Below are experts of layer 7 (counted from 0) of a mixture-of-experts language model. Rows are named router (the router's row for the expert), up (a neuron's input weights, with its number) and show model dimensions 0-95. Each number is 500 + 25 x the weight over its row's rms, rounded and kept within 0 to 999. Numbers have three digits each.
Before each expert's rows: "gets" lists some tokens that make up at least twice as much of what it gets as of all text; "mostly gets" lists some tokens that are sent to it at least half of the time. This comes from a sample of Wikipedia text that the model never trained on. Tokens count by the router's weight.

# expert 14
gets: " |", "-", "|", " one", "th", " The"
mostly gets: " one", "|", " Year", " Best", " Is", " Sing"
router:458478560474462495478500536513536495452492513495503518470549523461541504541519525484495506504493535489490483511501507520520494504440510519519457503512517481536475458474492518518531507524509514534460480501475515479476524485512456536514476479490509489503533503467469521475499540519524473470
up0:467501484459516486482549538469512496498494512476452462469471469533519492469494493498451505509518489539516488477482537481493541498478491472504517492541478480521502504459489489474497507499509472501523544520482524505455488508520503570477509508489467481511525498447506491550513515469526526536
up1:502473511491502491521439488488498502487530504495502504490552489527541508493476504526509483490484521487522495536531532482490491515439508461525468520535491495567497513481507472484527510467493507460518508503529451504476480476457504564531474501437494496548482507518468496502480506505476474499
up2:463434474462460490480494493480487488471495492496526544517510480473524510508553522552466573456496522475496489487491506488517522540485531513499469551532519496557480510526488489493483458520474527515511516511508503501486493495495515486551512488478520498468515518516478490531493495521496488473
up3:454498529511473498482518536500540519474523464481490493496475497531522543494557519443513513489516491472485482466513523528504473514461518526512472489499521480526466493465463486491515490485523493496427490514498497510492554455480518528510526511534528491520503503510469459487498542502546504493
up4:428479496460513496519508484526518509505494525490509505449508513491482455507519520474488490497500471464483489555527538471505487498488525502504501540489528506522508467509492534476512478547465547523549542500525522498489523440506493512506478485503540498460480481453511529496523472484521521485
up5:459520500467485478540506484568483524488511495516457492497515514524534463519495490485487535508538520457519488504500491530513485499489508499475493548511456466530522541487500450454507510474515500507506528541505510475520492456496476498490482492499565500534518465477488521493437502482487500479
up6:502511497476476493538514480492487513506506478472480478510530501497493433529536522477519534503517508515504503510508515491500459499445460509516492472503565435534509507491513467471512552461500502491478513536511497488467495525492495499523490487463537463553514487485497488495490543524555526513
up7:497501515510509497476476465496544513492455499508526514502481471486531527475473478506504501527493505503465486569493481515539542538455496537535471526535537453493510468492526483458527462463497492500516524497466497497488484506486475499545495489485555523505538453484498513490510474518491476527
up8:507522474507510480488514506548479447501459463486499514480490513516491496535488489496503531505536518494457495501520490513476504481493499503546425487522505486543441506497489549511504549501546531479479493523491517460485558516513517517505483493464510511531515502530499521495510450472523470531
up9:530467529506488474488508522514534508471480457493476534508523502465490530507460460506497492531496520551521487478481539474509479521489487500521477502523521516513512504509492515494521479479546511514501482499444503539457502491511517455515471497441472499536502483420492508511530546500495492538
up10:474506538475492496480493477478529509507547497506561520488528527461528491470531473466498502493480506456496503456477511527504471462527493480477491514487514483476500503504501499499538491519480532492468482518506513498496496488491501495488519504488486534513486488447486471540482533563591467467
up11:514468512509539498492481487505499505495507460496562521501554500498489541469553460539476524490522524485494528443515464495517525528490473488523468493496477502494494510502483516501491475511479452527463481497514476506495465508547491510517511550517475490483540530505524482505503448500486538448
up12:503508537490483464460518514490524552496472495490509545540509516540520530519522500496493515508471467523480496528491530473459510529519492486514505486527525496519534463478498496521539454446538480542562538492467486477437511487492485496475471501469505506515514468489467523493490500486501479508
up13:540465542529536508515488518453538489482544506534531472504483519504493490531469516433501515503501518496515495494523504526508515480479500457506475503518529484452462442509474523487513482497487522503479497485533517505517489441512499515494484494499501478478494513511469517508507572469523456462
up14:440499551511478460552514485486515483456496473481534544467498520469497488502475530527493533502486542466504522484477495479496471467538466505504471555497533508482527513497462490516516520512470499508492492494490516537495545473546493521521502520509525498494514556460515522516498535488507501513
up15:522504520502516507539448477456532500490533475497506518502464496466499526493486456516519497548522531488461526515551472473540521503456500480500514539466495506542501470481546498516479473495489512491485482526458527474525511495452506547531515509474517458478518504511482505506479507487542503478
up16:460456538521508501522476505509482474472541502497479489507508547528507491513503509471495500530522496491532483492525500524511500512445477546499503531498534483528417490431508523494478490467514515511530494506500452455532472492485495548490501481486507525511494494483468510499453476475527491491
up17:483487469479510494536495464483524508490503483519523456481499563482478535461517495474521523495504525496491548494518485470533510503454542499498484546484515520502472451481503468497501488476530472545563448503511524487476555502534481499499498518499501529504486521460491483489509470487535519505
up18:524489487487498496463457503470503495447517512502456504468542480484496517503474482542497470508515499551479480510550506492501452547496450512474477513449510509540485538493514488503521526522522516516483479513503492524492517490529515529510480503549501537503522515521474522499531443484480530457
up19:485516515498539473420502497428519445457492500485493507469513500492522500441497541523509493512489477523508508496514511537552493476499479525501513514505505489558476517489502508502551478494483486474517493522505510508471467518476537479482518483472509487479541513483452527488481497505541506496
up20:460486557460484502549483511472493507505524518536529493511476530483510521505477500492479509502441521471525507491504534513500504524450477516518469509484494535541530516520501517496519500538478495434548506501458510513501485441505481501508469513506525496519463502460460501516479495502495509555
up21:503515493492490518501491536557515515506500489491521525443476487531475470512494526519497555499523501484462464517531556523491504521546467515500499493476472494564510508479524569525466487470491509513497533481460505491524500501532488496515507495521548513517478511484501455501501510479474550496
up22:480517507499475514530517488493492505521515494484509496483533503512500496478463475474497563541516498480475464495475503450485482474477510504501524494538556508524474513508490480495518505515465504537524474539433516483468493471543480541534486522522538511499546504490488532507466552490451514503
up23:460476512501473488520529533465462479506457512509512509495534529497508480567548519423492516522487526515528473511510543495512529501480523481500496506496533457482490546456499478489555504497503473516480499495501493487527433461500507500513498484494507476498462503508479500539526491481521501494
up24:484517569497494512445506475506490515485501509490497513470532487519524484476528527492512530535498495456490508469492510508525515477457494513514480505531535494524454512516498498500507553480481544484440485545505491473441482463515504506510493534470499523493476478506445510500489475496561499495
up25:504471520488541527536508491455534532463484518497483493494552467507534451525503475485483498523480474516528516508494506508534496507456501503494466504487527465507454477492517528473491454512562497506514501512490544508512490496481481496553516499502453541536490501511522509480465504441479488517
up26:514526508475455497504480471532513503472500494501490513481530465473528487508461459490479500458503473530501511482529494535529457491509462511521505552561475501501499560507533471510570469501541497523502521520499506495465510522498509498491516441530490497473508484485507458530518519508527507493
up27:503506518485515505482522504521505479475515471469461531472504458476511506519506533524488503488504499537506516498506518571504494524473541480469480446529486481466441531466565549487515485500481517495491491498500490485500517487536497478549522497515500560519530517477483491475505495471500512455
up28:477500486458519493488545520521500494496502481500530519492504520481535503474490484475479528524496513523477452560482531458531486476492509523525513520496523481539495438481506534449458473491521531508496495517473489475470514538551500467498473555531539481492517507472495527496474530502514506517
up29:515485509483501497492526517438519501498525516538504468506544519527530486511518515494496524477511524513508459445509490536470508549475479517508441494502540488485508529483538489504532464479482480498460466548474485530506480515448494497505473520475556495487463513502514474527513494460502508479
up30:479501514514479463494512464460477469484546500509522502487506540509454498491489446485500523501483501473494500550495560508502513507485490576507504509495516479485522478452480519508478510476486512523502510541502487537532487491472501560486475481535507487560530516477478498496499465516486467470
up31:503481532493482473511491508479489536508442518506476507477524464489540539531496458439522550497499479500524507528487510490468522497472474533506496491469484521519503524513532521487555492512513449505497456510500527543470492454501484516509503488479488471488498556528487505504531483469551506513
up32:496520506498527502498523507514480501496498516473516506534547496525491528445527501501451498537481524487473483492506526450485507483490523494510498513557490526477525476473501524504550479533508491486484472512485472517510475511477477578513451495432496543487536529509468493508466499531486507488
up33:471504547516460496496495512510491517477506490488483526479524518493488505508491478519493511483529494480470495488518526496509459450533505549515482492499474483512425498524494465505488443521564459506536490491496506523448501526480499474537499452492492478500497476538525503470514543507512506446
up34:514503545501496493494490519520508466492468525519507498476514536538524487556483505498514514509490499478478475544497492471520470575468501472492496461579486477553477476489491525490530529479504489497513505481477503543482513539497488550461525481490500518494537510495508462503466501467503519489
up35:489482533502530481490541507495508516492488464514471494505518477475503544491523501474471480496494516485474467431494485528524517535463490489530429507496480487524498492473477476486547464459525496520483444527498504521518491500474505476502478490515555502528524499503566522505496544509520499478
up36:469499511508509470487503527531541504514480508490514476537510519525493470504483480461484549491511524543504471521465526458477470462451469456533502488481503505480490480499477492467526509535509514492553515497501510560446479431510491486521492532515499546508502514495505541498504483484491497476
up37:490485509463496473524492505509543486473500472515553536504498498448505494561460472479493512496462512521460503477472483498479477457526524542509462494486516470535478530503477531473525452481523526546511495488494484525451540500486487498488521500514539445529514501498489502504478517518522496485
up38:518481547506518466530486501495564501447503517484522487523552460487474547536524489546490480523514459475501549519522486491511458527496479497542462489507538513501492519499519526468510460515500464493535481494474497535489456511507509488487502468520511519532504513474508489464518480489498510466
up39:495471521508503495500522542502499503511502497515503495486540433534517481534500517461526522487516458485482500532486513516478518472425477488515525491499486478490457497474475485484525547486534497495480498494523534469559533461531489498531446527470483528527491547506500487495520523477512485494
up40:516494490513465447443503528445479473511477526470498492447542475478515481493493489503483501518534473518488542477496529541522506479492472475509490537487495504544516475515494517499523497506519462521451498526493480499488514485487514493561492537460517495511515500519518541534482551494474520522
up41:487544479467505497513463530518490455510511516592503519494568507527446470500524511505497501525481496482510497517502501517498496502418465489495461479485526498505515463499507484484461469502499498522490529491508520476500505484490504456486505508534491485536518551498517519534493486518466499513
up42:518494488515501480489485501487469490467447482539530500473484537455493508526508484480468532508506504496526454502523518511515493522475472469486517497506541486513492503483534465542525522516492520526502499494514490494502474461516540534570535496492465475504570517480518446520469526469504479495
up43:510522527488513500475521525519514457472521524532473464506510483522494530440485518459515507457489526511479467533507519511517492468494505504537468516522473507518499433453477517487499546510510503545499496470502466528496526475520489518479448540508493508483556502482487465521523528497503509466
up44:488454555473578444505450454494463535485476488519474497481481517508466521470499474492473487501504474517485495506501496527501537508502492492519482495535486514507537497497464511480473483495526543514503537517496530500504508542482489490507540482499477469497494522474445526477538504520510541506
up45:510535505475511515523455468509561488500521539506501494521549501480519510485494492468465498483474503448488467503499513525482509497528495505560495454516538483469471502524491477516490474504491500480537516508468536494480537494453513496447537458489556507535498492479508505526463525487486508485

# expert 29
gets: " a", " the", " H", " his", " an", " R"
mostly gets: " a", " L", " his", " l", " an", " Ch"
router:493527522482497516488482523506499502469519520477508515529502506506512499514524445492469494511541494504515509521497509486492505499431483475494480513533530497542500452490502477445556494510562492527462470509468507491501502479503513468493504514449497468515545508476495524586485508517524523486
up0:501513493499479477488508484490548504464546525475516510532574483509533508503522445468490551476497510459532509494517518490486492542499511512533482515459462497491505470500487523504548415510540525510472485490491503494493526471479506502510537493513477463506516489505481524495515532478490523503
up1:449484529496503506485507513490483507510506513492455494499479501550442465468522479472489534496469530540526489545515556473471515478474481494495495536481479499528515503516479461526478513486506492484432486531501456486504490502508506484479516517548544517467542516516514535521464515509512515501
up2:528516516491493478522501473488499464470489476529499497493495481485502503585522503514512502539505537513562459531529520445480490453514489507495463482511499531489528521488524498516491484467514494550496522493496495526457520487510484508499513498459498534520469513499448513529511467514439475496
up3:524516521497506494460467473457512503542514518522509531536484480507531478531480496490501502522490524521497488482520560485507491484486500466529523455501524453531473469496520496476483529535548459535511489535497471536485486446501510509484465450512505492510520499523516540544470468506483528494
up4:477477500504504487426487525497547480530496471516500494530501487499474481502504528479539505490503488457532513505498506500495455497470520534475485489536530504520528514417551471474506505530521464469462531495503478490499526496507514458515477524503525460487507517478463489516486476485546519485
up5:477515531491527510458489498482492477489515502497460534525491554504507501511495534519508489450459503491520472482495544503513480480531527490522502464507502533484462522500511526498546473472577481547490448478498457517490505507477455478496491454516526467480467505498481505489503479523532505482
up6:513507526485500500539474444487511515494523483515470508531456446491484506463496460506522534495519442522500515530486481527445533512529498452478519547487507515508475524473544493494509480479527466516476507514477468479501500468539513482516446505495535538515545502508510523512498477491491503505
up7:482515499482519508517492498510484509504487506511564511497503471464518529485463536484499494461518469519504503552514557495479490528479473498492484489453519511490455493499526542461478527478483498498479481500466522492544502515491522430519526530499533493496510515469524541492522486546469485444
up8:491461498482534505512511494447474497541497497503470515514552436501501507490503517499519495467503461486467532530513520493472488512515521498527485505533491492420519474478527530522529471512531506517508491442508509475498507521460500498479499498466508494520521511480521475515559524454530511468
up9:494525511511523483466517501492486513535527457513483508494476506510564476501471474465480526493532529495506482495487477454524508491474525531471508515506517481479484499486521512504491518438517493488519450546475541452523512469497512524491508478511463497468512524500479542494432533519534466495
up10:528486527494467489537510498512487507493523530504484499476538514485492496429551476505469532529538489531507486532495493506485504482454482535523479466516519533536499523499507512434532474488511436470477498516500486481509521445553497463500489525484517493521492489496468473509520479474501493510
up11:502506518505522463497489515482516507508467472531500512502477513477514480566449494452457515506485559488481520497513531476485517532506526493484485482529542495509512446480521517444473479505497562507488452530486492520517465518497524471517529513514518502520478512500469445511522522498502472507
up12:505502494488490539535505510494466525494529519483465532491542477518507454473497445523468480462526495542508481505504510437516472506469492486495481522488507528509473436496479455535502515498532463536455534494502515510493475515523516479524526506533485514480503480493479488533506520480487556524
up13:507475503484479522532523460480524518512519490498541520504500510547455495533535553496501493539503493504498494457481529464520454538479473514497466464508532489510490506488504488476519492536485471522461538543472477485471511471490521477480495491557498501532516540473474523530455478514506489525
up14:484490513509496485499477489478521471526507503483470494495521515513502485530492521455538498431510530497460521530511503497480501513481486528491496568524474525535446508506536537436548506489478507486478486528502482498497551519519488475482448501496517509516506527459516497535515458474493498465
up15:497519524492499509438496511531426512447484506505482516510492505502494546510515459527505506525497497515543471527504482510507479481491496522519494463549495490517517493497482522544514487494527486472527490504512487528477468468525501528507508525486464561539466484472444510470483509467497526457
up16:502488512495462530487500469467538508472489551495562496496506497522502561529510529474490524474503493484540489479526483454506497480489462479510476515509515413492480488491512461503515509507479484501482509524518473563512538465543523477484487528477496506509484509522486460492527487475512516496
up17:472503494495550495522494540504490463490512498491481484503533505473513513454518475453487516466488488513516532508508504503500473544504520477533520548454492509532512480477532484494553511507556483530503519508467532498466500468545533457493480475511512460455481504491477544491490497484542490528
up18:496508516476482514484528479444496542508531502503532501501474520520533467490503451531516510496486520500530488500526507487510542492450438511531496512535501510511459498480486517487582494503503497500444495471485443475529518486531515480476480501477502534531490462520468495503494523476510481480
up19:491492498496528488502474512469490498527511490498485539486488526463506531478453468516514457488518461449545518521527512506489505470458524497510514473461476505541561474516544500490487479475500510518477525486494487478471494471508517491498511512524492547554531490483553530532467535532496522491
up20:469501506497529524516502526497522474524509512460488488545504501496455495490498523518476474486499523520490482462533494503564528499475481502503483510544509473530469508493507471477513471528484497507525483538522481532516459480473546448501440516492559481470514520471490498520458513459498468521
up21:489474519504489478520480516476498505509493488495477509535529484512487546548491478515515494479549513503461538516530492514482507445452505493537473490519505484509525461492510483537513449509565553493494528504495508538497509468465520522508478543474464484484545495507472515524475521467495509467
up22:490514514485488533520481573482498514533537512508490502470546531507507490431488500477495516520496481490491477505520505540533477539473487525504479472488493508525495485477530547428559518458471498502474521520512519520543507468499501491476475496499549519512508510496472511519479481489471500490
up23:490502515505523503544445502503536488509512488489493478549493486475475485507481502533518529466515487506461490490510474537513456477508525523487497507504491462461515467514457476514520544501494522519516473527527517514497537468492476458532474462469496480524556529497444530510489505546468520483
up24:519489495497517506471509518492515481495463521510460519504548538488506501540488459484470501501524495423504507487548529490504497498525493484524482492549499455513477477494476491486519511499464503571460506462522473495506515473511542483495478527493504472501537496511510498505518458494567476464
up25:486492502503493510515494524512484485504537521486469546518519519515470511497480517502525530481556439492515468472512458498518493508515498466521464502481492496512488506502503536458501511457525507525535475527502527469468517468480483499500522525463513529494457486486508522524525489479562491414
up26:470471497503524501515510547501518498485551505528475472502462503498501478474500477467491497476460487522510552497503534547495560476464489507485493490521494501487471446436517518495528473503513524531515475533521522463516467482510514477524488530492508479480463521499499540538514558493487496499
up27:518535506456500492490491479502510536498509473508537467489473522524480491520482492456504480490478507517525494524523513480480502474463485496448481531491516493507532512522500520517502488522468548482495486529472493540442514483540543474547478519511545487546532480467443531515507478480537513499
up28:496505498511494472489423505482502481506535518483491521514511501487483501565503496497490515467508516480522499455519520509429519508526496480534444506541513512491489505500480538538501455485496466486455452480512502466523481500536521499510503488487569505526511514483458517513522528479506497486
up29:518504493501449504460497499524468465441520525491489483505498509500509556514527494488501498501531519486499513483498467436547528485502457528486498503508480500484449515518488509479477525502505531494501520519489520474453535502479444465495517556500518475524514502491484527514528458507511557478
up30:455524519454510499514489476508524502517512540506493520504456510509529490520468553449508500525525490468506525496499594500484519512509522487508487443517487499496486491486508498489501516461492475561510470491537462515479500523470464524505525506494519468501485483514516470493476470524547520501
up31:486491506502477479527502517531557509465490532497506531477507489520522462488518493496491488488475475516488463496534473484547516526426444504481507493506548469506502512488543471466503505502522518507462449474482522497516525426509512501488476498514474504498529488516501458549520489480519496488
up32:492510506535517504463488540476491449538529519513510466486476527505510491485501508500487511536510498490496512559490517486484545530468477483496493518566513536548501481495524531454478500468485485494475464485546482539488507489526521473519470473479477487516471518449502522512498471466530464487
up33:529503504504511520492509474505467496457485513502546471518508509528473469508453440487491534521514488503466513462522482463477503501474493483542499474550505516494481465517541548452474518490483468509470460548527486462533491504509501516492478506497512505499518500498517512496501516569495532455
up34:503495499526478493484506488516531511454478529495524493488515486499510509549521474517459508538544523473552470489507496492500525478472505451491500500532524488516510503528490456485547440480503457477470539522480440500466506513541495488507519490471482497522499497481514467484503506441487547500
up35:498490530493497513486504507537480479468441505513470488468499489518493542490508548492503503491516495501510528541502510512551509480487497490514516474504467469456473509500500553500487517510562561489502502464527457521501521494501485438486502507473457502523469507490476492461466535525475485457
up36:504489540471522510462496455476539501473505479497507512517531505504556495510473480480479510568481514443489505457510471506490511491501534505520473536499507497502482475477519498476536459532507507515484541490467506512504485505494485468475474507464532460536530502488534505579498492492471502481
up37:504488503479481461507516542512505493492521473468512498507500485487519519529459509543512484467502491499516472528479456478453478463488516481540505511518553495478488485476499469454542534495494485527473535502457540475475578507470522526515489468518518489485493516528492552492474503499525504486
up38:502510495491500470481519514526512500505507490492527495506514526431545482470520515494467515502463527508553454536491465516527492519468461515525501510501493510555531473453479478486535468446511520497503536512456481496485516523492475476513501473480504483528516504529446546514477475486513475508
up39:474481508470527489505497481506512532472497530495543492488510524543563497475489502514489513495539476516479522566464497449501460499497468491508479478538531491445534541492514535458507484518488484530514481468469471479499477497530498535484514500481473495513517486496499472542551497495493485469
up40:456500507505530509484527468503568504468514457509525531501444496464537517491494461517480508519489482563477540517505507549432505479499508526519469506508503464515534484487499467499509481507482484504493461517470494530485517504502501500509476515530476489493531515514506464533534487541476481522
up41:506502517489494500518501513524558479509507501544485498510519508488430500535522536521479494503537442521534531530501473563509516495474512512479499526487539464469514528490524460511513512507467533498502451528466540515492506464498483480490477507500499480505503473489552519489466534538494494484
up42:494504516485509502517479489516502473472540497522491460484533503477497475552479515478482506522464508474548479518503470565471513548478470477487503502480519487506494459488493521458495507470522493472465542541499503466509499519537535521474485507467543485502548489488481526531491463504539541508
up43:469502527493472522531519528506487538471496485476509525502474513504497518527482486511487515467536508515484548492506500512474450482453478483494468550499482495546527512494549452502503509477489463515495492540503447546467483516516483467500516486500465512523527522484497547497518489547448477517
up44:490522507506513499505468509522504470486525496476462561450455452475514487502537486461490510519551471488502466462502545502480485505499505466510476511502492511466507475482497506455482513519513489506525453470508504503497489492512533528493554541478539521505543523483493525496539505533493490445
up45:485512545494526489542534491499489490536519450488501514507538497502488516480493533445513517567517507497477449511504515533481524445458508479501474489509455489511499501493531449510513474515519532499505483525489470453521490454528516486510466497477476501494506499497487480544531466500514533473

# expert 22
gets: " c", " p", " f", " b", " t", " s"
mostly gets: " c", " b", " B", " P", " p", " t"
router:499501499436487478479511505529539508440522516482520503475529494522504521471506478457460524552483502475494499498525529486512508520488506491541479508493537446521488485458509479463486505486544468540482458550494523539518497478508510498505502489495502469482528558507473543524512486503498511481
up0:473533494513512529448528496479513502508487515500565488532477530491542488497507497494521460493538516480524538514511520510506486527519458553520472492482475517503500471493534511516519488497545477480474475535453518497522533500506452460502502490520472481555484506476457474501487511490459507462
up1:490491503473478469475536534532492475505507546529459520441496520534506494519558501490464495530486444514486511498511488548501478461522480532507488473522529478534468528501500532475549543514473497532511512469510497494474492521470520508489500468490495463491487512509531463511503469460506523482
up2:510482498495487464483482496512557529459495520509514481552465512520513510506466453504445518545458459527460498494507512490500518518484510522558500506509506486536467500523481478453520495486482537521492542480536516517463497504529460508506514503526463464479495513515470528475497505543517488502
up3:543500498481509510461487511529519497449520467538487481492524493480525471494525493463494486469520525499520484496507549478489510496497497457540494482511533445535466526491485511519521505541491461469469478488496493462527505476506531520498538512478473456520535528500463516536515506438465497499
up4:488548504526510507490482501482501467493503487485490474508572524465489477489554502455528526505477514447473454503510490474491491505507510499531478536480483512442472506484546490480509480468535490541524477484530503467509495497542533521502506508505526475500506486450490517537482470536475505528
up5:459442502471561508465517518498495522474531516518521476484554508515578511507463465516508493536498495527514466496507494461486538501496492527478494505525518487455495512524498500496497552488473481540484536446470485522507494519483473479495481506491507504480477536482468477525471516489502507508
up6:499487524500529502496526489514554489516482473507485526460499508528474505461502490519416513502518507520496475416542528522508510490478506480517519513481518530503474481526478447517511532502506482509497482505489522463511515487476493518477521550523538495495451497518476533526489485493477539469
up7:496496479485498475448485511541526501489476483523464459484524509466527514486467497527485488469502479508522523465547467531518522465495511486527497480531501499496524512488526513455522484492530519509465503525474545511488497528530508553529470486484488495463503546511452523484484499432507522463
up8:466509493484471453509517485556512507496478485485515536480528481499546504482522471453509500510536493468462483484503483480509525515511493498524490535473501527486516526451509466490478471473560514490500461531481484519492506449547484520537481494530517464485514476510497474496507518532561528489
up9:511460525482504540496507482477471500445484517514493498527460497545498540493460482504508500555504547497489481469489496517505506436449490519505507520502531479531504506523501567521507568509493474492488476528483470505503476505491498486519479508518462456491506517513500479490510484480486559487
up10:498493507480499492443487510522529493470521533497464490467483518516505480509520494469475526492505462496508518553504494504468536534503482489575484533507515501476532486500534479514476501467473456499506514529512517483470471514511528543513534501500497471520538468491514456443498519549535495529
up11:517447505486529543540470521519477491497512517472457548489510481520478494469489551500477469500522486471555502514519510512534485492480511494495508493527515509500438509527559463503506514455506512513512499509511476433534518494481539488488532519496498519501529555498541510507491488487493490507
up12:481529525528527536527476527505479537457505499478504465446491478512475478476497509509436501528540509518447468495542516483513497522479475514521498492521496496509481543514479506531520493475503560498455488496504466448501479538518486519488483493536525473489516492468502496504510497545526537486
up13:481501518513518503509520526487509518493515444501530491507484513463486455485455469477475489518502517486513474474483501543505544445455509490471503532521519506526484459523505486457488520538483455507511492514490503498526466499536524446528463482502490497498526562509448517504477539502475518513
up14:503474517472460519443520495503551512496454509524538497519504483537472500539516538445487537505488512532515518513489485507513532489496417524518503512522454493467509508460505469468518482491503518506497510503498486515538499493478509439489495452526492534510488512503472481469501513502485533499
up15:434477505517479495472466495505502513504511524510522582477504467527467490504503493512479500527507485523518503495499462531517537512504506502488504465496471465474502480491556490519487513492487461520511511535501447504492534493492512468487514472525476527493563525480507547444518537513507480508
up16:478514513465537507495466510531518515443483512509509484451522475480494519514533528510498489511500519487503525459574512500506503449469516496490496507503500467454505524507505491505555497506511494484493459491458523523495481520514516568487467504474539450480481518504520482468530475484528497532
up17:526493506468524484489532505489447496545525459495520491491486508479506517514488509492481528525520497540469503502537475493536518475526526510500474533503441494508479534503526471521506438479526506510493441497497547532503478476525507504499511527498450483501453432508488515471506506482481534491
up18:464498491516494519494478488467529523467518496524520510499481490538483504473504470475457492524521484513473498497517502484569466525502467485490520472476528413533500544489520490478509534556532514549499510515486513515465504490488469513508523506505509470512530503490553515512509461497530493476
up19:497490505512514504495481509493522484494521432464523489504504537490481495498464452493527525555498490485524490537463518530465458513492496484493542551491540438514475496487516460530522522476499492531477511470480452505509519536478466502491448519478490525527493508511481534511516513493489528478
up20:479533507433513487484485500504515498504502497487561487506466496523466520500521471489489504512490501488529501531487495503510486542479509501535513494493552511520523394487494493474505472507510491528487514498500505509503492475521473525474551526516498493489473466497567525537488492448520511476
up21:472494480525490467493485519488553486514477522533487478461505459535500500500535523485459529489496505462548455490509522495527461531477529497509479552487479476534509520505479497479504492489512476488473499485516521530534497473516529500546508491482483537475551482496513517514515488528419508502
up22:498437497509535532511493479464497519483521494534499498491503492501529527487477497513486492517485475501501457475518493555529531498515527480501453518516489463481491502489520505503450495508476466566508526519474549513503513506529515541519487481499490512467470457502443545510479531527522543510
up23:492470515507510445536485468484518489477492491511524498459486497464485513545469446537480526484516482529479516475532493539486529523510532468488495511487492490534516471491544539494431519498464528515465494485492546533488530482508527481511505497505514498506485457470499458544491522529504510512
up24:476509495488493511467512482455512499526518468501510485518495492521510449471475552505482537542516458479542477450520536500479501537531511510455510561510499487505505519506525470495527449510513447516510480492500483499504512529481491517487509489499496500477464532496497502529454561516513467469
up25:525499496506482476510501486468508514466471568518498511512508489485503531505519502526459508552512533482476478519542519501516540480500522452482465504492504479506519478503479483501501458530506483498459518543494467536516541510481514542486485439443492475491526498511525525560499486511514533495
up26:492476502454470519487539503484543516482521496478533501486522533521482505501527485496475500542539492500489516471563504492541427503501491499481506513474434476509487448499493487516520471455491472545499535499492491461504482511497542523495477493501506477506505475510491490519482512567504513529
up27:483501509460530532466504477530464505514540519502532454490453497558554502466536490494467531484464449485501495467532493539489503485482495501481504484495511502520497504490497511525467466511494541498464522483525516488473473442502521556507526508518501500499553508500490490541503476508515504509
up28:456480492456519461511496530496500492485508489470484508503482502500580527493500516498471507530545490498479538489501504496510436463509507468484491512555514496498523512511492485508482547498573489506465501513486496454505487473498510533495480531497548534486480504506479530449533488483513527492
up29:486502498469487498519476501532485517471505490491506504532543510512493488475499534457515522529491418514467486472516534538533486495504557482506446480526525457502511479515508439486495510527515501508508492457481510501525513501522475484492487543483500482521545505498516572479516485525512515491
up30:509489503509509465472508522466458520486516511510560494483535464481486554499477518484492473513482520469494475536522558507513531477489531507510501520534472483529494505476514510518483504474513482491441454500483555442496474471501510503483501531518515471527522478470464484533486503487522540498
up31:497452505497481503514478495468484490496512508490537517494537510510497524488525489485483480538540506482511531453531500475550483552519558480477488481432509505481489465479469501517521491477442481504494555486473524511502516525490543512516492482503515466509535526483542506524504479505495545474
up32:457484519477515510491554470515471516507509497484525460489549464518528516481511492497482539488490486470481495473512489486491534534487480518502517532522506481532485480489524502535516478500474518543533456541491514477497499504560526524474475501476529482488509481503445462468528462528450522490
up33:507477481456510495473519514495542491458460456496468550521506514510521501498476471514512476492499505445489515503513497444502461489519475555503510498519488493493452485476468509492491475526502505538502504500523511501521542514504538505488503510540519499472526575494461531445490489510475520512
up34:501479499463490500501498496498569501478487458508538513491518471432472502541471474509506507545491500473529499481525514522486535454524503513461513487510461504502512464479520449509505538499478512516496504525496490510529467437516494479522545487494488510481534522504509493531552489505454512507
up35:512462515488467487531499463529498466466519484489467496468498547550455538456473514506470572547523509518483485470536486524497521491482497477503493503522506478523539483470493516485495470522542453508472491502497497517538503553509469476514498509496493507497500502503501537538528490488482506465
up36:492493505490499516510541505489476512495503527520527495449528533484484497509470498509490519524493481476538528562526510490501508453490483530483505475498543518536486488464558470489468486491499498524487561497461502498505478523497460484476498494458497520478445466500563451509521501509529516493
up37:507493492492492507470486479549492488472500497512496514463472532478476514514492471497491485548520487550471513479499536521492524507517475501501489474480541521533487481508534495504536461477500518491464498522490472503476536490509552516473508532518510520476468490453473503486541523599502525524
up38:519485504499485523472530463506498464479505468507538528488506521509511502470504543506493506511493463486565443500489470512470526504526498560532440489504480503491528477468507510491554469474547489502488531506485493536480482471492505491493542479480539498501493537516506556489503524491506477467
up39:481471492486526496497492515525549517497535474473542480525523468466526537495515499507515543462492519490491513530518516459493476520506489479498468478453501519485511473512490481513499448513513528470456465446515536503506514480552531490539450457503485475494487514483491516487521521523546506478
up40:527479503498502510537516492529515508489495480499488512443520494471539516509517501459480484490502532499537481491501556439506516533501497479525505547524503473520503505485471469495503469469502468488477460531505473430516523483523516472478532492491504565530509480501531531472493512472511477460
up41:502450502497503516502503493529528502418534468458522522467496547475515506536499493460508528519511502478528516494500485503499456518512453500497487501499497490531542479517514494490498524506490483502451489502505449483492487503536528521513479459504531557564511474491476501503545511493536490503
up42:471549497509496492494477485464502452503527457526502515458521552537514479509538433507550482520489502484507517524526481470538545528498502460510484480481472466487492488466523514511486521510481460533508503545491520547502489522500519469512489533526466489516508509470512493508471502475532514505
up43:463472506506514529440494473487489506517535513518465493463463511488504507485496481472507501529491476531546521509499492536481466511495512525491493511540525479522513534478510515496489453516496499536453500527485549466510491522544486463500492451482503483473482509519482524549502562510492502446
up44:517498497496505518480497537498459475489519499520526496492540539462460515534514461484489512456485489504523470512465501477458474459481499517521531523492501522549519428510505514478455458512474503490517462489485538526493489510545519463516488510496544498520480509490519451505488503497536462498
up45:508505512486495537522477467497538491496494493503533516504510478506515512505480491493434503547453526524462477518484492489519463484502505514491510483492516437508487483493498529423490503517533452548488530513505497522486489466558492456484485490516532516484548544504524538488523495514487483496